Experts of a small language model.
Experts: 96 SwiGLU neurons an expert, a softmax router.
Below are experts of layer 2 (counted from 0) of a mixture-of-experts language model. Rows are named router (the router's row for the expert), gate (a neuron's input weights, with its number), up (a neuron's input weights, with its number) and show model dimensions 0-223. Each number is 128 + 24 x the weight over its row's rms, rounded and kept within 0 to 255. Numbers have three digits each.
After each expert's rows: a language model's description of what the expert responds to. This comes from a sample of Wikipedia text that the model never trained on.

# expert 46
router:111148152155119155107152149152115117155164162090151107101107110100123089149101154152150101108136143105106143095098096146113106119102154151089139109153102098152103122095098133083079146149094150129154153107102155144148086150153108153108101128100104162137154150151107119108142144114107097143107114143110103099107097141113103112102105154159140107099110150099154145145124101142096159143095144096091151090095153166109152146127139141145146157151103103102100141114144095111100098102099102127137106149118101101095142152106099171112155101093143138152113149104159142142104113151117113153159162104157106160150162164134119155112150156117100163110119141108146152153152106093104162118151
gate0:137106140136108151139129112153137084168186120129110158134098116127136098085115093145156148150136128137088141097136172142119123138144122143123139099135181138140161151146128162107157134137143112139175116073136128119141140163146159119108105154181102078140114120124106119157063157135140146141112105142075123085128118154129148132070112116152133163088126120116124105120094069103143103121092134123120127100122121137135152124141083152195139135137151110113125148140136108132107107106140089122121136128138102115091143142095115170122094087146152076096107104137131137188100118106162139128122137139135140157115151114153129130118098111111127134103149148078106113145120146174165161121129
up0:071084134136154097103136154166109162138131135121107142142109141103159147117149091118132115140148157119142123094104132114134152138130124103108120118088120159124098114144135105095112061142114149151113119151120131095132139141157085124117144146145131080140153102124146108161125134126139128141139137116105083103193133090145138155105142120126148133139095127129080135158147147154108073173135153157108102128107143158075134145109190149135091138177126119138153146086099123089149157103122141147121135073188111137097138158146120111144177127153105150121140106156108118129128122107099152116072114125169096135116090123137132125102107126174116120137124122102110103164109085112105106134147
Word and number starts. First pieces of words and numbers, such as int-roduced, pol-icy, "third", digits of years after line breaks and in election tables.

# expert 10
router:104150158147122150110156156153105120156149166101156109102123107099111111155105158160149113109139152108110152107113101145111113124105163144110162116147104110152101130103114117102096162155094148103147153104110157154158107158153096147110104116104119171145150143144111119104155144114119085151114104142123113093124103144120091094167094147163152101097093155109152151136118105157108148145086141101090147103081150150091163147081149151148159144143112106100101159102128099113106116104096116147118103154105102097103157153124104156109161106104143153154107151103135150157117102142122105150144140093160106156143158141101117168101155161126107141094105150103156151155152098120109146110157
gate0:107122156142100149121097149118155147126103148117128150120150088149116094136169149105143130143118137125151189052116100084147094149129139139133074096131093150128133105167133172129122150127111114142165146124131105152121101153177136176095113137146101149133115146114125128132097154107104125118138150117125087135124069150121074148094100125075132119099134100127114143146116107168137120139126121120118131123120151129132110127129120183159072108121185115115107157161142146104113199104120106092158152161141119141112117095111073147138171142174140109145154152132117148125129128134116097110162130134119120126123164128183141148102144121078127113113104109113121145124138148153129149117154
up0:146140155137137118121102138097127128144130115112149135138113126156109083151124092112136097185122169148172123104113080161118140121094153114130182148128146158137074152126103116116150135146124106105129150144181111087143125111168124170154114143115124120172180098123131140126077130137149134101142122090120152148145114116149128170169106152123120125114145111104101100135095123123092095134123149198123135134099121085153126150104182140139083142147128124124125167106125123114112141102178149200133126134137101130089129138126123098147123125125131157130168092125157156121120140123120130104073143136168136168100138133100162097131165127154127141132142137101118166113069147154109140120119
Digits and pronouns. Digit pieces inside numbers, times and table rows, plus the pronouns it, there, them and the Arabic article al; "$15,938", "9:52", "as it".

# expert 23
router:096143150156126147102147159150096098157148149098148103112111093110103101149125160157139094092139160103109159099107094141104098170105149160116150103156104119155108128121107086098115152155100148122157148085117149152144117152147122138106113127109094157141140147138115055108149153106099132154108087131102098095101097131101114100119104151146159099089103161100147142145093112137107150159095132102094153103104140145114126149121160141149170159134105111106107156110145123120110095087099105125133100130111101112106147164112085141095160104112165164154098154129152163136101118148114098145152146107152108156145135143111126151122157144127107142148097155116157148164126093164117140112148
gate0:177149121122096141162131162147125108153148100080112138159109089105129141139108124138110163149119151109178147138094138135143103162101120127154115156111115122140138148107137118084150138130143137147176130104195143139155133149128151128082109124114118103122126132141084148122056109142145149119142102111117152141113107132108113159074142082100124155140132136101141141139097096156124151160113120126104098118144156099148126124141087153152137073143103114129119160096171111107107147119122119099137171156080115137162124124131104132156129137155159118130085128105150138129184091152137157119168156148100153098124134104151097130088146134098090140120091096116113130161149164174141112100113
up0:114108116145122148083153146129098120107124131134118142124163143153154130101145133117101159133134141135117152098144130135126169132141098108130097161160139080067099152126162087148121121145126133103098133137132161114139058112111102109110131135113109172119146108129170145170114157163116098159105134104112172112161129114161128116133142102144131126147122135165150188126112119173151152160136113157107132135136129152144131160109140099125107159170162113149130160121127122156152111127102113143147111098177143125103112132145135118121131088134097118144167128111145140132090130120171145157095116158146158100071062114126116146119129136192139155114140150172146195115083107135102101135129
See also, function words. "See" in ==See also== headings, first letter after section headings, and prepositions or modals like in, to, can, could.

# expert 37
router:096143161144119141098150154152104107145146172103148107103130113095115089156098160151144100104145142101100164106109099143109110108099158155105147092140108106158101118104107088100091154155096140104155140098113162165158112151154103155110100119105109163150148149152091112111134150102101096156107094145109102103105105141111085106141107140153139099093095143093150142145132112156099148146099149104104141093095145147099152133084144154149151157142106112108103149093121115115098108112101112138144098152112112100107150155118106157108157116112144141147094155100157148151126113158104109148158133092148111156140144158116097155113155155130102149131094147102155143149152096088113155105147
gate0:124090135111124120139163144109121119137163139098138157173148102136121127157157091114152128101112139136156148103134101117144109141119104152133108126143160121132136125141105125110145133127119118119140149124153106075138132116132174135116119156175106137110103133097109116107135140145178141135166142131143124115142084135118137114128103100138093133121044076149134103144077107161154158086105174165152160120126144105103125111103101148121118151168128101101094121143150116127125174088139116100145160107154126088153177136134114165113125155143146107119089135117142175178066124131137133128182152170082162127129157103154153130107109103103092123095107122138149149167131110133097133099145
up0:107144126144113096134061132140126116094136155119109142145098161151138134136155107133129121161171142138146117175120098124152153129104141139102122123087138093127129141136117113105126102123139113089089152092142134107138104109160108143162110114105136147102239099113104114132145154073113119120104141121137111124147138109152183095160168092109122166177149131094179101117094104117148122121146129136092116142108164118145111119093150141132094154131084143134123161119098136112144134133118145154152132135116092142121136128124108103127134118110104161147157154098134096145138111136120166146099135146174096111107108113099126137100121112137141069111122131104169154131097097099122112185155
Table cell digits. Spaces and digits opening cells in sports and results tables, like 1'4'0.3, plus table separator rows and racing codes such as T'H'R.

# expert 51
router:113146147156118136107147149138115105152148154113143108110127101092113104155108169154160105106139149102120151108096104133103106112107163142102153103148099113159111122097100086103096151155095157117150143097093142159146107142148091145122104105100113156151148157156107123100153142096124116153119101147108097100112104147119102111159097150156157096101094156099150159145126105148096137152094149104089149096101151148103144157095150144157159156136104103100107153091130113121102108098098109169143115149111109101101149162118105163117160103106148153143099171109148142150110107140103108154158141097146106160155155150114111167098147149107099146109113145112150154157149100080111146105159
gate0:104138151162126168135130157123095103147108130120073140123115107091117153117144130141117160118167125191131163103121113130114057167150165145156112137127153150131145137154125141132135212149141143142137075138111157139159143092119155109106107108139095141077123127146139136146108115188132137140135143146102115124119091162115127140101086122103139163149083091107178168120108128142128166139126153169108116139143135111117071122141103162109088103174092119171131161153138124100126110103126068139127145131115127097117140150162114120131129118127144113150098097162150173142115127160129134106181127125126152140128168149151145117133110109136091149118154139115120118153132150127128139140125
up0:132122137184117136134132120097116097109124092090083128147117136108160150110120111103158120174124129113134161107158098145176156159113153118107074122135155093143117158171152155112113072179133147112140125124126087132108126156126124100134137122115132110104145129128119127096129096116185115191155167105105138130144118139142118137110150158120120121128177168164132129167120112177141119149146107127137117095126125110080151176123127131122112119161132154128160107138134119094164140115137137112144134141136121106113082129172064127119123095098132093178180136106115095146184085137140117138113143127136138132115093127127113163144127133156133111128118102149134136122107069125124083161160
Table row line ends. Line breaks ending table rows and list lines, plus closing digits of round numbers and decades, as in Top 1(0), 1990(s).

# expert 27
router:138171118143150125084127137146128108134142142141135071125129122119117108125125129144158124119133131116123117126112119187107086095134132129085108142104127116105120092093149086127123135117153133138141154141103118126164128144139085104112101107115138161125167147155112132098167116132062144126113154155110123146117095144100118082114098149122137134129103135134132137143168131160124126159132169143154138144114114156113167124114123115123142146114121116112137130123174133060150140126143072195121122150113125074109124144116136144113123117140120156148120128080119144183096081162118128125140131074136131134120122185055107122052134138108118114090128125069120104139138079171117146121129
gate0:137162170113123136128131138133162119144156150108080134142164112109153101105193104098117097131142168139151156090091126118130095145130098160159090144181136133118132169147134181084126132126149127135150113101180157133148136151123151125092109110145135113106104142160104126126053156145174104147119116119140108120114122142146115131058137101088129192166123111108154110129103129133117132107164139113129126108139128103133114124170100131144124116157134113115137104112158112138113140136115125098150140129140121143136186134126130095160142157153149127147131109112144127157127146087130113102158149155085172117115184090144164135111114102094130140112176106123119140128135129168127155082132
up0:112142132162117139129128157123141162059144152146132122136092177146160138142111102109155120137113153116124149068115133166140115116110140115108152143124107125143107103085138074140132116110092152101098114153107127082122130106151111138134116108109153130153143111103186153139181135112124149152152165139086136145137102102147134134164159167148127120148179166144110128142143156115109106148131125135111151088099153140168119128106155151118118144163125156156118123099110119089116131104116115139109106129142104129102155138080108105089161128149106171125159175141116134129131101165121120132081095148198145114054094132126111128157129133160123127135119146116165138151090122118125083153149
Punctuation and copulas. Commas, semicolons, colons, brackets and table pipes closing a phrase, plus was and is after a subject, as in Predecessor:, Union, It was.

# expert 31
router:103133145159127157107147152152116105142157162091154103101116109103100102155110155153163093089135150100092140115112098145110106107098151151089161109152104099154098110113088115097093158150114142137171153101107147153144104138155094153104109104115105155144151148155095140108143142107110133158119101157108100103104112136116107102120106155157161103109096162092164145132118108151110154152095147099084156102088149159111149151108152142156147158140120096105108148098132110117101103097101105152129110156107103105103139151113107158114150107102152149145116144097152142147119098152113106156163154117144104160147145168096101157109161162112107152125106153106135154143142113084110155113150
gate0:138126185136159142131112115136093126121168094155099128145123098118176109089161098147143124146100146132129151095091134103086136113078094103105126127113169132161175141105091162100086185088114115128144112112142150184136167144115143167128157119148124130127157102140075105170117134124131148133136144136141165080129132137120112126106125090120130116127116107121130126102100138156146152148113134143123144093154125116099099154160134141096102113150134165105162153139133119121101122108117133152131133127132127143169165094105110155093099112149139098146090097123179138125098111108136138121129145161158134145095194147181148125118088145114152119118117127099109124095166131095104155139164
up0:139104126182076113128121109127117128141127114115151150154121184150157135096116132121117103171157151119163114040125138145108132157155141103129136128134142097111083120115092106112128120128144182100148112156108162081124147135107117128124147108132162141169209152152132124137139141152139087141135120114114139134135143144114156119193156116141115154113121148126145124119145116111074108115128150162127164145101143129158140121092099122123180150131115133124112099086131129080161161130145111099115092091142141147123112158130107077116149135183122132134146136140124119115125121134142121106110116113158150121121100136079129123167126114131125150134097151117182167134109111121145060166124
Infobox labels, linking words. Field-label pieces such as P'ersonal' information and Binomial 'name', plus words like between, led, also, were, and the ending ):.

# expert 47
router:102155159148108163105155159152115113145145151103143103100095103100120111146086155155154097102133140114099144104100093140112112126112152151104156103141111099150110133113096088096095138145107145111157149100104146153153109141157111151106110110102104154149153149143117122103145142096103149146114096153107103094099104130115101098119116151158152097103114158104151147147141105140103171157099150109091155103099153143088153148121153136142156163138105108112104152103142106120098107098093104148150097155115115103099157152090103169119151103103149156159103147108157152149106107154122098143146149089158103159152151136093105156103157154115097153096100146111157160149148095111104149118152
gate0:106115162142136158174147112141148093135165132114139147097154121076114081128147094096124135155152157128121110113094128132088146137089138121140106106149113153152128121142133147133086151143151104157190084107119143129146140113164124112115115127106134139107095165142093133114096113110152120156136136116131135182146130119098088149092106099121140192160122076108150103126100130102196118139126099106092129143112143119160111127136115160136105100136107090143149178110147142124115132128100107163181118131167081124130183134120098129125164134174123107126093146101113145150138113094139137096134128170113148145114202112149111137095118152097101139126125106138135125148130098145137142126131
up0:153084101113153160135122132104121098101122130138105141107109125144184132145122141151119121122130162120132160109096132153143129127086115074123121153089128120172082139117150138118162150105155106136118135120147119102136091137147130090136150116148170103162100158125114117114147130104142113124136128177146135163122130046151137124151124171122122154127113141205125120101102081142181111129087091138150107090122123155129111130129188103139108155140103109139143114126144138114144086110143138170132135089146076135115110150106099136174165130159116136108119145127127129151126116179113149124140159128142150132123105135106139083115126149207134127115146141133161107128155118113077098151124
Commas in lists. Commas in numbers like 1,486, commas and semicolons separating list items, plus "have", "there" and entity starts in lists.

# expert 7
router:105154150147129145094147162137112092156139167101152105109100106092115098153104159161157096108141158106100149109106102141116115148089151152098152106140106108161105137114105095110103163154095164112149141105101148163147103137158097163103101112114097155151152159156110119091141153106113083151104100153109099117103102152108103099132109148154158103085101151103143140143115099158107142157104133115090155102104146149105152152136158148153151144152114105095114145095116112119104108113107118125145108149102107109106152172105101160100159098098139148158105163101152142141117115137109094146148148127147121153152153143131114146107155166121095142134096159110149164163151108155117158103154
gate0:138151121150127126120148100110137111149158106088088128121114103134105151100167102138094119144127175154126120105080128134100117131127133156116137100135157134144120133149126141095117147125174149144150159143177168128163126130111155093107153134136116122065160132142119141129095131159176147134130086109114129130109134127113151125114126124051102131078139101128121151126105086157147117146113093156116106066121104146149154108149148163117116071152165135108134169077138103098107123111096145141132184116169080101146135108130144145118146135162166137175110097116123148182140132132134163130152130142087139156163136121122152130122130122121111118113115117166139117161147141114136145107066
up0:110157106124124127131129145114106129141121150143131118110092120186127122099142163118065116153140156146126138083143151152188132168124105142143119098128140115117113127095120135122106098105135125120131132139142147107112120121132124100130160086117172098158109135113127158133125187063065117142144136124108138121140136130124146155158114147142124157162159117133126135148159133087172115147155155125112146111060164108178118163108152125127109109164143136129129130059131139085160112120163089139154124142117112121138136137150120104098156134118157098116112107129124134165116123121080111155103158157174147114109091134130170126136108156172157105123131174138125144119087133113149060156138
Name-initial syllables. Opening pieces of capitalized names (Je, De, Ge, Ma, E) and of words or year digits, often in music release lists.